Weights of a small mixture-of-experts language model, trained from scratch on English Wikipedia: 128 experts in each of 12 layers, a softmax router.
Below are experts of layer 10 (counted from 0) of a mixture-of-experts language model. Rows are named router (the router's row for the expert), gate (a neuron's input weights, with its number), up (a neuron's input weights, with its number) and show model dimensions 32-63. Each number is 128 + 24 x the weight over its row's rms, rounded and kept within 0 to 255. Numbers have three digits each.
After each expert's rows: a language model's description of what the expert responds to; "mostly gets" lists some tokens that are sent to it at least half of the time. This comes from a sample of Wikipedia text that the model never trained on.

# expert 47
router:086174140147104102091166143131128167114147106172111140150127151130118127132127135127141143096169
gate0:132120115132129136112142134144137096140155124150165146092146119114147134161045104155097149123111
up0:130135096122111110149142128107164095130141119118123145122142140132127145134115155133111101133156
gate1:096113094131145115121114164124129144156135132173095103171082134148129131134137125112115150144143
up1:131080141099099121144094135147157126119103122105081091124177145101121119087131114114173123076121
gate2:177166142113111135104145162130108137131153129119118048113133107122123131105177142120111151157150
up2:088162159130167069143099147129148146111126157136098104130130090090137179137108101138132152097088
gate3:126169096123105133119120152130136117120082142124120137156117112120109150148126153148128145120154
up3:124111146151101128122114162113141144136158179103041128160116104130132118103115140133097164120098
gate4:103124119109137144181140110077124158206123144116105151059191160171168143149147095116115089120097
up4:094133142115152100125132152097164118112142086107137127193075136156111109115118131097168147151131
gate5:134119143164125133118144104088137133142114137152115123074091114139144154119156086135114150088154
up5:104108146104128072091104140148120108106086107133140117162132149124157102107125191116137115106101
gate6:103109113133134125142146144114137132133120127138188157159152140114144142146147094132102121154138
up6:133147095165096192141116080123133121081090094124119167108136111138139089131082108141112147126162
gate7:107144131115133119134106150172147199179114093144151114131115103128102131050123150143122113152169
up7:112161118156119116109104161126132107093153166137177132139109133126150103107128161112170157142153
gate8:122152118130122082097143141148153129124166129148157138125130147100117111136115099101132168138137
up8:156125145130137090109185123111100177132129120080079150093119125147103076139111105119154168107109
gate9:140127126142172151147159169141110130138169144109108078116201137161124137149107135096147121132155
up9:110176168093172131130134148137129132126132155104110101135147125115190110178171146143115170180179
gate10:104075133118138152146130125159155102157163145135135121127138171124128179142136085132174138128136
up10:120153122138117084125126158130153117139105129147130125147169126128141094150115127104088135140149
gate11:126130135121163062093153126139138125156133082134150148073139152138151105164137159139119120090142
up11:138108151146142132141119146068123177087142160124158147128140136073107110152077122096136138109084
gate12:159147139146118100138087099130119128096130079110111115135107089187084191113107164137091156152165
up12:145128144065098130121089109131140149180112124156162103129109152092105108109094121129106126133126
Commas and names in town, state, country sequences, such as Beach Haven, New Jersey, plus commas after dates like 2021,.
mostly gets: " 2021,", " Jersey", " 2011,", " Socorro", " 2015,", " Paris"

# expert 45
router:071139106145127127108148158109148169145134125153137129133134119154113151144107136176118145116172
gate0:104150088129134117131161102168151120146149145085125083115154109167134140089143120101155080101119
up0:133112105163139167122174116127113158119163163105140113155168134083120152134119133115154079121169
gate1:151127122144096110130129121144130128107132139106143123115128125149136120143121139080137130178116
up1:139145147110147120115096143130137182099070128145096163108140140126150103089091123145140129100097
gate2:159107180146095101126105149115138147148108158095145137123122089124132092139153103117123115167137
up2:131114104122123124191116168123094142122126096112159147137102161114111068146113137137146145140124
gate3:136145134167161146100119146140142117178127129151145086118135141071171104136091108111096116117119
up3:158116148125138136119076105137139122149110076123117154111112109163146123144122079080130151156134
gate4:143164136122154160148148132139111151153105106137130099123130141143168168141128132156111110113119
up4:108119125135147137121110123131116193117152084082108135118150134145071110134121153143091145117075
gate5:131137095122140148117135130134126123141071148127124151156107138107108178116129177144135140130105
up5:115141119148115144146104116137117112112136114092119112149099077123052115135150126156136145126085
gate6:116159090147120099115126101138153086124105094160152132117111100191125101153082182159116121181158
up6:119130118152083143149143069139150133124136145101109104109155118125105107195153112152139112098094
gate7:102172088117146095133114140121147129146110137129160141123122103113141134117109127131107121092089
up7:174144122153117153141115140115172140140120122097147136147106116100111086154129108079101098123156
gate8:132113169115112110081104129162124102119143139127120115142155097098123139106138131151110120109179
up8:154113079160139137142142099144096122083093119134109127109155113147116096123162111133084109095128
gate9:102145108123156091159149093130100132108099109111137146086126102146132088097106133133116134104145
up9:129091081111127117128128104125094110118137168136133149128112113131115105095106127117105142109110
gate10:124141057151139143142141135116098047117160116068158118140105123131146129127129128153117120138115
up10:148129099105152187089138117163118102111139129135146136061143141116115119121108147109067103092115
gate11:131151119160142126147115114137142125117123125149150140081125091120087127141156119144097139087139
up11:126166132123153126104110139107111160097142091123124124133071141153192138137172135122133122139133
gate12:163153135103121117122139126118106113162114150125116110130114161143106156146095126119090108113117
up12:100131103128151180142116091093125126168164124144144146095137154099158123154171099098081142166140
Commas, colons and semicolons after places, and US state or country names in addresses, infoboxes and citations, e.g. Texas, California, Canada.
mostly gets: " ISBN", "\",", " Niger", " Peru", " 1909", " Jersey"

# expert 1
router:154131180129121110137122113137162118132141106120139083086136138123113135109146094127098144111143
gate0:142120178144152153113113164127131100097137156124121084118095119147160101079130151149172128125155
up0:161117162095152107127135102162133133132120167111116117110137104135137117151136106150113121104099
gate1:114123083121101114106157087135122166173101156131105115133111131144115150149125131149162135100161
up1:142124141118102134120100125083166158119154136150168106154146152101139108156137130114154082139114
gate2:156125140128142108091127107104155113092078104099136152172138123101145171119116102155165129156134
up2:140146156152148069125141145110155162064112131138209115131141135114081117186117107139080117140153
gate3:149119107092144123167142149148109132176121107159142173100132162146097131119139167124098105180111
up3:127115108160139137164154142116106115139125139097163130126108152133137130100139159130112142143141
gate4:114140127096149119180137158130117159105121128094082105124114117066147123092146116119131149108113
up4:081098169133129114137122157141118178140152134087117126111172142127168135137128128137082156136134
gate5:127164140131067131103134075107119136123104127167164201093122105156138114155129122109132154131116
up5:122196146127120110144162126137117171129146099150104168117120153135153091130160126125143104115115
gate6:147078131138101127142157134152139110098109122124068114145122140111134137111163128162124129116159
up6:120107130127119152070075125176147117103103149098137132156118095105115121153107152163113118146124
gate7:140150147103147127144128119095110122153123116075157151104157098129125113120149120161147129123120
up7:101108105138109157082088148150100155129147137154099158134176140190083120100127109147069113101108
gate8:145123165137132141125085106097129127124121086125145082108151127156189119121139190109094109162121
up8:099101134102125195123150177094141165109153152110120133178103132090114117105178155160135111138125
gate9:130113133160133127111169153122133125090131127151054154120164097151115123154119137119104092107167
up9:094153136099117111117158120125139111167155107158152114141142140140115105144135149109112134059120
gate10:156108110122115156108149128161127149111128139101127136124126128100132142150146092100102160139158
up10:124114083141121126116142132159088183134132156146142136141124145153160149100127133136105069115164
gate11:143132137140105143136094122088130096141111057102147148086129104163123143123148116134156100121141
up11:145124184148100144127139125109106122144121105070113139132110115141118095145177093119169114166097
gate12:127155123092146157100158148168117129098139129135141123130171107155130083156111127118098131117131
up12:128144123105146120150150154093129084123168131160114138101133135098159135172147099149144115113146
First word-pieces of personal names, often after hyphens or al-/de, plus infobox keys such as Born, Died, Preceded by, In office.
mostly gets: " Coordinates", " Born", " Website", " Died", " Starring", " Species"

# expert 25
router:098177101114128121127167114131122138115129126134139133075172081159085112148117154139109095119162
gate0:118072165120099123190092115117100150120122174095099081091138139175141122151104137120149114169139
up0:141133172110110115091133133120106139119107098157125130113120087201120137099099127093115137155132
gate1:127138126091164134143094118094134132165143155123123119155141083172136133110113106164110168142144
up1:167117106140131125147140139143117116156119120134141075136164161105088141114153128068160117104106
gate2:149161105086126143123129192155116086120140110114128134099107131148113126145124176129085120155114
up2:094103121107153151102117097161134097127144097144094116167142102137144131137066160165102185176160
gate3:114147128064126074114123135154099126109126082113152135112128137158131127133139130163140119140121
up3:157138088118124108108165086156160138097107129151109073137103155145149141114139139161149137162119
gate4:111108154155119124117157166116166130135107134177179120117112147137104109071102152138125094181102
up4:136098141130127141132140124120147101130137129176106118189104128145066140133132142143170122105142
gate5:103109076103136116101153122091115144114100109160092131096131095109129141151135110127096160155137
up5:093106147095076125124126117104140173133087131143114159094168128162128168146142127131148098139117
gate6:110140079196140139120143135143118120142158137118112155059130117109139073086137151112148108109104
up6:137143130177070110142085149111094151084195178156109124104086146145143113087120118110123112132159
gate7:135134104096146161147148151098094158085147138128139104173120158159133134144137074106088087114164
up7:145118151155139102098130090095150126082140118177146112129172108180137166128090135074089140160076
gate8:096136155130164097136133144109150087103126171129092118150159138080128105139151104098098127125095
up8:147104119159142091117154146104136139119085174152115126132148105116189141113136099166126126083149
gate9:125163123100107148149135145104120148124157112122122107151137128093135176106144153187148142112148
up9:153125158111129130092136175158149123150166128179139133145120142070115105138127095123128181126156
gate10:134127150136156156112098111155152142131136137179133127117156148096143164136143154154146136106141
up10:118153151118139103112140126047178112116150126121158125155134141136132129150114174120125120157124
gate11:108122090137100122143155084143103129133147090159096135129141086090144126154148114142113122124129
up11:114046065083123116123114112134125094076120111137132123171130136105130124104163144112101124146163
gate12:173132149150107119099132101104153135139068174132113160154105116124183120127089123141143131131145
up12:158111126179148176108195128127141144129114141081128137116184135122189129166180082138166078155168
Line breaks ending infobox lines and == headings ==, and is/was after the title subject in opening sentences (X is a moth of…).
mostly gets: " ==", " ===", " is", " was", " been", " ===="

# expert 36
router:137103086156155101133143156141169134164125132167136111148129105145113129134113146168125113101151
gate0:099131135140126135159138125137127109176150103098143092115177110163111136107146114161098173124121
up0:161162149108146146095147133091159119121127142142103122132119167114121147119099123112136140121150
gate1:142145149144139134100146160088157121090102138160146112161127127094128172099130174095101148168148
up1:151162106090148162113142113129163166134166124150111134153142139117132134130165146119139101117101
gate2:128150157154063104121136114171162151139144107122084115124087121159129135113094094080150103077112
up2:115103073108163114185084145126080186112127158117133129138143124116147141104146191165147155129125
gate3:134120086126136080174124114107164104096154179144170139096115143176152108149108131132108125137133
up3:098144079112116130104105162152126123129153159160131150125146204103110130069089162107106095100062
gate4:106119142127126111140169145138143127174097074152095134158112166172146121130140127135109066147114
up4:105090154122119089122099124146128165152140122155100150135098129112088124119130136076123109134135
gate5:114124142106163157165132164114100125135156147076134136129112118132112090115173102122112146113123
up5:106086110151131129139134101133148137078105108104145141156129149138111163137138143152120164174174
gate6:111140159121101156184138143113079152107186114112101131152087151137098106102099116131118126124104
up6:117137109088164112182100110117131106148118141137122165098112119088143080125159136170156147134099
gate7:123151099121120135133119142132112064126125094148105134135168131129135188164115147161129112086145
up7:174139148143115130116118166141099121123108107117077138091104155104113130150178132126112084114122
gate8:121138154132130121111129104147146114114134120111073165161137126125090130106124128140125150120119
up8:159154106114104115117148080111104123149133137125126149127091065096093134112134111123129134116118
gate9:147129116106132130145090141112145113155149156133131136194130131142134166100112165105099096137104
up9:135152111095124102083101117114156113153071159143104128140138136128109067134156123123124133109155
gate10:143109135101140062108162129152130146137123127144138112173106141126160119089136137174088151095139
up10:130112116142108098109081100107134131109149095115115106157154145157162090164107133131082140125138
gate11:107150125138122148131118141160149114114093117123092130138136138134104153161094135079178153088131
up11:150147157097168150146097104117130137123139119148133145159103113081111092129129103172124133135098
gate12:059152145137133127132109144149131099093124133128157123157158117139149108109133127130170123108137
up12:093166148114127111054114163131149138102111101122146166132107116122111146107138151114099140114147
Articles and determiners such as a, the, his, their, its, some, several, in running prose before a noun or time phrase.
mostly gets: " this", " its", " some", " their", " his", " her"

# expert 63
router:139143113135118119122122127123136131124136128105147126128086122140144132128149092108141159081170
gate0:135138121164142126128128102148137130097168136137094119116109123108146136129155076095118106160126
up0:128086131143164110105102120098150106100099158106136106152138100111135120135125140133153114158145
gate1:143082091117103139164159131140099111166090160176147120120130147099124115174166113124149140118105
up1:122143080126124113170152124116131101158137124141091126129076151109120080154124126084140133110130
gate2:125140141133127120150190106145145107112117159143106147105125122139078112103156125125110144117111
up2:151118124229114144120143156150155072111100174121132098120150152123176108130122151122123132168120
gate3:144144162098109164115134149162110122126135155135112101184131149157105141167113142124140084128101
up3:142155134111178123131105156176090137171112141131135097133098075128131130154144124146150104122137
gate4:158121146122109157102159124107151129108139152132178157142140166163158146140123136114207119134163
up4:152131147110110143141117118113131145138187092074120119132133114090121132095150136132159169125152
gate5:086114084100134181153136151163124122153163151098150136138184123100091121120105145102153147134119
up5:096126130155127128127107138106158143112136114137124123103120125080109115103117088159148173110137
gate6:111119126160152134129136115128138107135112107106119133147152186097160108102127135115196133134129
up6:101114076158164125133145124123133117176137121138134140148112148131120150140109106217135142151125
gate7:169102138149127093165098139127123104156087125146133153121165108140136110120157135110083118097100
up7:122110146120168172119125081107156095160121153185139131120115124128128139128125131138128082136116
gate8:130147129130166114107154131154135099138144132147125143127137127203132122157119156119097143091119
up8:155145132130108100118156175097087170117142136156114156134135116111134121135133116114121158122120
gate9:159115105109109137093137100126140154175147115157119177144147108134119140156101155123127092088187
up9:114096132130135157153118179114161149106137097191140111165123116092080157104084110141096148107147
gate10:157149115095099142133114124152086086138061093141151116108144153131114167068137097097157138136160
up10:131135147144132137157148149163146144144142125122129103086112125107152152099128106103116118101117
gate11:176139101106125125139137126149159115114145088131144123121133070135157104170123148136130159152145
up11:127118137128073135074129139172133183178109139182079097091144145120095083113130195127122118129167
gate12:136125078139176120099126087071096125095144153116140133126116122114128115151124114129110134139129
up12:111156121145123132119144110146120088171099140130175111114142112142107116134118135068116118107117
Words inside titles of songs, albums, films and books, especially The, My, Love, Old, and the following first word pieces.
mostly gets: " My", " Los", " Love", " Kid", " Little", " Old"

# expert 53
router:133137123112105156131093096115137179120119100128105120147106138110136139164151123113121138138139
gate0:110135135125111085154105130169123141131116115085122155156131118126117165132152094121153131115123
up0:129156111132144144145087095108182092112098159157161115097134142104106101137139132126127117115135
gate1:149135091122137133112109129143106075070109127105114109120131151135142153173140153131135108161105
up1:143091095166151151122132109118125120094162150122117107133170118132170094144156163118128155151138
gate2:128145122133134128181108078128129122163131197109139099129126132155108119091160167084094082103138
up2:101115147147125149181108126105156147125108138129117134156115164109135098166165152129123133153108
gate3:091138142136149180110094137119136157128103112118110140157115098122132149149167163137115121140108
up3:111089131112110095116142133103085134132138132113140092139155152092136115133116114102104119139122
gate4:076196123126107135177133156081114090115119140130123120115096141091105127176148169104152076151156
up4:077092183151141134134133123177147123191129154089104107118150087130104139147083126139111152165102
gate5:151068123094113150093158156116125145077140150135142128160124158146152107149117154114167155118131
up5:174111119132130143155132096129132195098137112092113139099170104159117168134112115113100104112131
gate6:146099132107125114123125104140204136180108126077132139149139094106122163108141166100102132130150
up6:142139096094108152162106077125103145164123105099124117098160148118148139122156130126151135114094
gate7:125138115121119112120148112112158104141123119152126139134124118149127111108106143147106119138119
up7:121119110146129143102109127119171154125132130103144125131115149122154152144092111095115128142134
gate8:120146130136157160160093142073112080134167119160107140141147122126180107109146125141132133135118
up8:115101160114181126150137121073132128112156124142149099138160124126109159138158163117141108114136
gate9:128117127132134162130109149128109109117105076115141104092150079100144111126137119139065117137147
up9:154142145124095176145131153123144132147108120141101167150116108160123124126140142169141109173136
gate10:130141151101128123165184121144138137095102111160130092115128117094123208154120094174127137102143
up10:116141161110142115107154147098124168128134154165127197142147093108171101135128122127129128183154
gate11:136124115108117132123120136149112150112116140144091123151096123140116157131094112106115182119122
up11:114155112096123098135159093122138137128151129108117110145164113145142125166146137110106105116129
gate12:080101102165131127184092139163118089134126132104168119157082081138132142151112111101137114129144
up12:129139165114146125135155152158133160104105105168109158138125142090110086143129148157101112156063
Middle syllable pieces inside Latin taxonomic and biomedical terms, such as Sta-phy-lococcus, Lep-to-coma, Mitoch-on-drial.
mostly gets: " pro", "phone", "oph", "rio", " Website", "pha"

# expert 50
router:096155142115112153118111151127137166112143102115116124172118133102139175145142097121132135149132
gate0:113143140085177161118119119121098098122100132086133131112073126114077152116142116158122126129147
up0:151135076105176133151114126183135195140152129144090136132130109119141123143161118104139085152146
gate1:081139140110081152141102090133117094100146118128113117083119149140153098122123079118156100127151
up1:117151110118116082101147110117128135151155134169144130140167129123138125105108161145064164083098
gate2:089116151130103098135117134136105147145093153145145133148114141117140149135103124093124146114125
up2:114112101106154148125113131166095098114108133125151105116114103136114098130174107141147144114167
gate3:110164059152114151100097121155120115115096109110141111123178112139098136129155075112100135142126
up3:098161136158133090110143104167091136136131131139140154170153096143152134173083136146148139175154
gate4:123119086142135075108100093135089141095140105123151100153167154135121137132090109121141125135103
up4:165035153150139138120128158112162109136098144119115138094104137164091110119166177066080122149128
gate5:150124115128144103090152170149113101137113111164125156124066087105119181125080101118142146105133
up5:105132106108139103115101143117122109137179132148101128137123153164060131098135117135105134173119
gate6:136151151153142110178090106149137120141146129126135141100146127120144158102154131155160081118110
up6:158140169086107142127135128097123127149143153102129139112131124121132121130115112142148118131114
gate7:165120134080099102149127136148113130150121100115082161097136174149135137165127113140085111120159
up7:153110151144135105126136115103143111108157132141150123108156086168093141105101132153131114097117
gate8:093156141114149135111145085143129123115141105125124118143102139112141144109138131135121139157120
up8:156111086155145151124107061143107156137082139115113092119101072125173123086110161147137135141147
gate9:121118133119162130130121103118129073123132141157127104104155150148136130097121135133098138113118
up9:123094140131151179122150119123121118126180134139107122145118186141162157095149140124127145152168
gate10:132153184149133127118095164182126133127127129135123170146134136109169126123132136113129135167148
up10:095114136095125117098142128165178074133126170099160094117159120126082132086107142139098111120131
gate11:179110116158123112132134141121153147100138137104128123162128119145144127140091092105145110136142
up11:147132144105164126126094174138113132179112142147116110121169118133133147103150087143137108111139
gate12:143133135137122118124125155125135119173127170135102134114100105113146129135082141105088109124128
up12:152135135102115183080139112159107118111176113152167112119127108143086093102147123163127065119129
Middle and ending pieces of Latin species names and other foreign names, such as Salpinctes, Bombycilla, intermedius, Scroggins.
mostly gets: "phone", "idae", "rio", " Website", "atus", "oph"

# expert 44
router:156114100151148081129145139115141111149123143148144133148118140144123147113112142164103138083144
gate0:127123132149112165185110112110107139061095073127142153164160074089137141150136110169100098148131
up0:104107174099126160136085166099116147153135167149146082105152130179161109058126129059137152090096
gate1:136116093114112121116116104146148121117115119133100133138101152088103146090139152123122124121149
up1:133125146142147121114086136108135122141116081078141165180137144130127163114141142159178116102135
gate2:128158150121150095178159141142168104099121123108141113152144209116143117128109091139125147132136
up2:130116159115153117103092118130139122123158174123146122143165111150136159122090168146104121100159
gate3:133119118116158121111155163159154128139101107128173145147110091136124160126144100150150090159110
up3:134110172106141079168148107124135147101125122126136138108129139111142144163142127138143118122101
gate4:144122110093125177147147078106112109166138140126103146161167203130130115149137151128141131136129
up4:130109110120198095111155164148127134126104100089162162155151176142147153134172107119111108106144
gate5:158083102103125124145143102131087164121130100172144117123108147115112213123125111149122115112134
up5:128146137136127187088100137123091091136135094143117144093121100152117119131111099127165099174130
gate6:134114131178176145108119130151127162142160129145118108181113126147090126135082164122099123125143
up6:132138139098149168102120136132100098131110118118135105158081104154118107161081102119132107104109
gate7:158118135129142115142129130105149110123153153136094165155122115167089107146120136120105113110114
up7:091128145142126179122140147113183158124091149118151115114134130113089161099176137122136115130148
gate8:133132167140176129113170135120130143132147165097092109101161138132109158164077119087144090082107
up8:127135113115152139123162160133135155086143103162165150071121125096123133159111129142119126126124
gate9:094162159145135121171125118128141198135132125217118141144089112140152155148056102096128126132161
up9:128098121130107179130122082142142154135091126094171103126182163120117136077090120151107156092120
gate10:080127131144141121154118155112120135147083113101084157140084117140117100096128163086102123134156
up10:125132127117136151154154129095093095064109134179154104169087106130134136135121154111136099116136
gate11:153120183144137120121125107132153144131164102156133136122130159082156089132145081124097157102146
up11:123122122146121124138185136149105086146111143078097083116141070088135101125173127116121160090138
gate12:098151156130154144153093125136097111114100155108112160110149151111140104156102149126125139153132
up12:151148106117122171154154130153138110135105133130110090083098136147138127125153178130129133127184
Determiners and possessives starting a noun phrase, often after a verb or preposition, such as expressed their, scored his, abandoned the.
mostly gets: " its", " this", " their", " his", " her", " some"

# expert 52
router:123139118115112118161119134128143145111158134140122141167122150107153105116144107105128155108136
gate0:129125107107152068119101139142087134103154082090147111118067124140136161107141105118121123103123
up0:131120092124179097134137147170182145107132181201090085055143189107117127111136101123073128100100
gate1:112158110137124091097144117120134140101161086111133122123130117130134137153136094101137136143124
up1:107097122140098091111149118074124101124099123117134119145155118148120148134128142131121102133133
gate2:150099109108087125134172147120140143107100136126140142131123117163138133165167118100120146140166
up2:146107119171152102118111115109109096116128061118102126111148176100115124137137127133136087154138
gate3:079148130140080111131109140140148125071159114194127126124116106080124136117105114085126101133117
up3:129095119117095163137137109131098180096114102115122115104105115132115104192125113163098138143139
gate4:134135119123135144150129131130104125087100114114136143125130125128170112123151138129140135160114
up4:131116153118113096145146174129147127134104127119129105143125124127117110124105168151150120128141
gate5:117150138147126128133087131159124081141096133124127131126114089132110139176122139102126134137123
up5:122091155148134107109126171092087141143101154124123113104123129117130119103164101106167110067155
gate6:090115161133170106161116071119149112141162133122145121138115135121161126135115126142139055144095
up6:110159105142128134131135136105153126104113155139133128159179165155131138132125164122152148117166
gate7:109102117156139142101133172160155143129110115124139194145152156121175132122148130123094110062119
up7:114149068116142127082098104127111107110151138099168104121114149168154123104102149107141137112119
gate8:141116160100113091112095127157133129106105118099133187104187170106128123143112145157129136117097
up8:111145106107147089123087115131176119121134118147154080127106116152150188132094133143136139175157
gate9:121101152123110101131099150092142120112148129163101126123118123121150135110133143123125094138129
up9:140136097143123167071132159108106118116162148100122083129124138095153108129139138156119131121117
gate10:151136138108101152148121096125151121145150089128167128143138087091084129124173145114114115118131
up10:082138089129162147106075121096117141149092129131150127138163109118089155097156168133093079111098
gate11:104114090143190125121138076117161104095127136183118142135116136102131115111146117125130117097158
up11:126075154108138147120127160143145122121093086141117123148144140107164181117125141134108177139150
gate12:133114105184150142121140106162146096111106097114132078133135154167123109160123090161161146126158
up12:147101098120126092128114151125109161113136118171142153120109090106116146204126077118099092131155
Word pieces and short words inside quoted song or album titles and O' surnames, such as Love, My, Le in O'Leary.
mostly gets: " Little", " Love", " Kid", "rio", " Down", " My"

# expert 2
router:143116163088165101135125145116157118131142128146135103118148131155134128112155114128111155136141
gate0:132137159133138117124154122165135117112116090130133162095120105167098140111126129117120081119111
up0:123138134095094114126092102146138108172142140111162110133130123102162138119099106118138113099115
gate1:180093120146164115097159109126142109129134107142165102155151157116129139146112155160100105126114
up1:143157137128135125141173112131101166142152147168179124133156117094115124107165145127150104176095
gate2:103101133064125104208110140133138160161083136142135107152128123217099166132119106127108167144106
up2:081179130116113118110107143098083123142094133099123140121139119157091142137120166161136124118141
gate3:108181133097179109106108121107130121127132114143129148126167084135147115148136099137146160160088
up3:088117135150130126100174154150081152128109142105128132159139161137119130133149123134157089129133
gate4:095134129122150126145142131164115135090122123116159098118108164147141110151114142125114187107132
up4:181132142094104106109145135122133143124141088154137128125122177122149143125152124125147100132127
gate5:097127095113107134180141139089133113110134082112104106105141160128139096120144081154126143123133
up5:117132162087122132140137137209111095123141103127124100128109116142128165095109161131167172128134
gate6:145040107098125149119121139112118117150095119095134122139136123135179147160167124103154133135101
up6:133113146132182123115114130091113137136156154109113124131113116160114107163084135085090129119150
gate7:123103161156144117125154137142123157141102136104119163166120082098166127123103133117115157107099
up7:146149115127109125104130167118124150113142167147148165144072111076139103147143127104165121131163
gate8:143136142146098136142121132153071092134102121096107139136101089094171140200134172112146126147116
up8:114128157124121101136139083148173134150112161131175137139123126132116096123087167132126117136097
gate9:161144166140126184153166153125148133123147118140098110139163128181130119151132160111116120167163
up9:136145094114162121068113121134141134112130103129088075181165133150129120137129130148103095120143
gate10:122141142141130153108149132129139114144129129123170162144153144140117161133164115131135134099116
up10:143113128123111113131085121114156117100061101157119092107103161103119139161139159143154148134148
gate11:110162172132108101181142127142138136135112166138061118118135146113100089156136165129109151095156
up11:129100148152091083153145142104124140100154080139172102137153149110130153161075096143133140105138
gate12:158112089110097152138122149141154102112145134128132110121137143135139114164118119103175128147134
up12:170124129116132135138182107130111090118129099161140109130178137150144138113117145123103163120125
First pieces of foreign or unusual personal names in tables and lists, mainly the surname after a first name, such as Sacks, Katwijk, Melzer.
mostly gets: " Jr", " LINE", " Za", " Sch", " Karl", " Abd"

# expert 61
router:114155118139106137167119144113121114126125158116119133157127155104134127130160105113141145115134
gate0:132120128110153137115128178115114143074110137124174137126154144128122145141151140144148137124125
up0:096160142168143153140079129139151116086134123123149142149152173145149153148130148175112108083173
gate1:133185097159084114120141107107090136176143123109130145123110121129076173148185098140142103123145
up1:111125119131131138147140131151098106129127123157123103099122104124136085160118120164093152117121
gate2:111159159134125106111117141150118120106128169141095151169096127109163157147133115145161121096159
up2:115137168149094132108144139144118134139158156111109121082131110126153133179129121121138141152118
gate3:087132129138141152138140168155078103144143115126146151114133132104134135131138088156114131126124
up3:137105147123115120102095145090164124126152106134139186143122075150140125138141094137143125152137
gate4:115111126158147104139136114149133109150186133142111136100124096118093101128095089119102150191121
up4:128098086135093101136122108139152173117098114127130120117175070091112138148146155114119080131135
gate5:147087128142150160147137126083114134141102138143157134109152100148125107109123124150128133116135
up5:157132092162161134121129121134154165157081142097091103085125160141156141114157069131171139159120
gate6:123152120113136122143130141097119104119089134149148110138099147122149118126143153098112142185067
up6:172164140084130114121140130115148122166134123130157135083065143108149130083142136143115173108152
gate7:084118119120051132155113142133127068124182150097130098168137085118154126140120123130160156131132
up7:155122115100143191109131134132169107106138153110086131120145114125130095125141087100149057155122
gate8:127109152109127133152140151118132145169127087152102124102129133102081140129116111114140099085148
up8:102104148133123096165101080177111099125164123129129130104155127133101151126112122100141151101122
gate9:095107131145105123103125160124078130178126074127127129152149141104148176109149131096149132114130
up9:097140129147137160109128151127112109156122151080105165148089167142137123160146117157121123149113
gate10:069128154164106116138135089117144096109142148139159101149131104116121131127093094140138130129146
up10:131102152101101083154099138125183113132121132118137091124120147090150108120175111137134130125115
gate11:112117089122099153127108114151109146151119141131150100131128136123132143094143129155075112132052
up11:150142101139109153120124110148187103136109074122126156159131130109170135113111134096130167118136
gate12:128077122153127172168188149113171153145166154141116139118130112111141142163148136139124120147154
up12:152127113076096122140113119070136101167178126125085113161089144160102180116148091147106164133172
Words inside proper titles of songs, films, teams and brands, like Hot in Billboard Hot 100, Million Dollar Baby, Little, Love, Los.
mostly gets: " Los", " Little", " Love", " Kid", " Hot", " Old"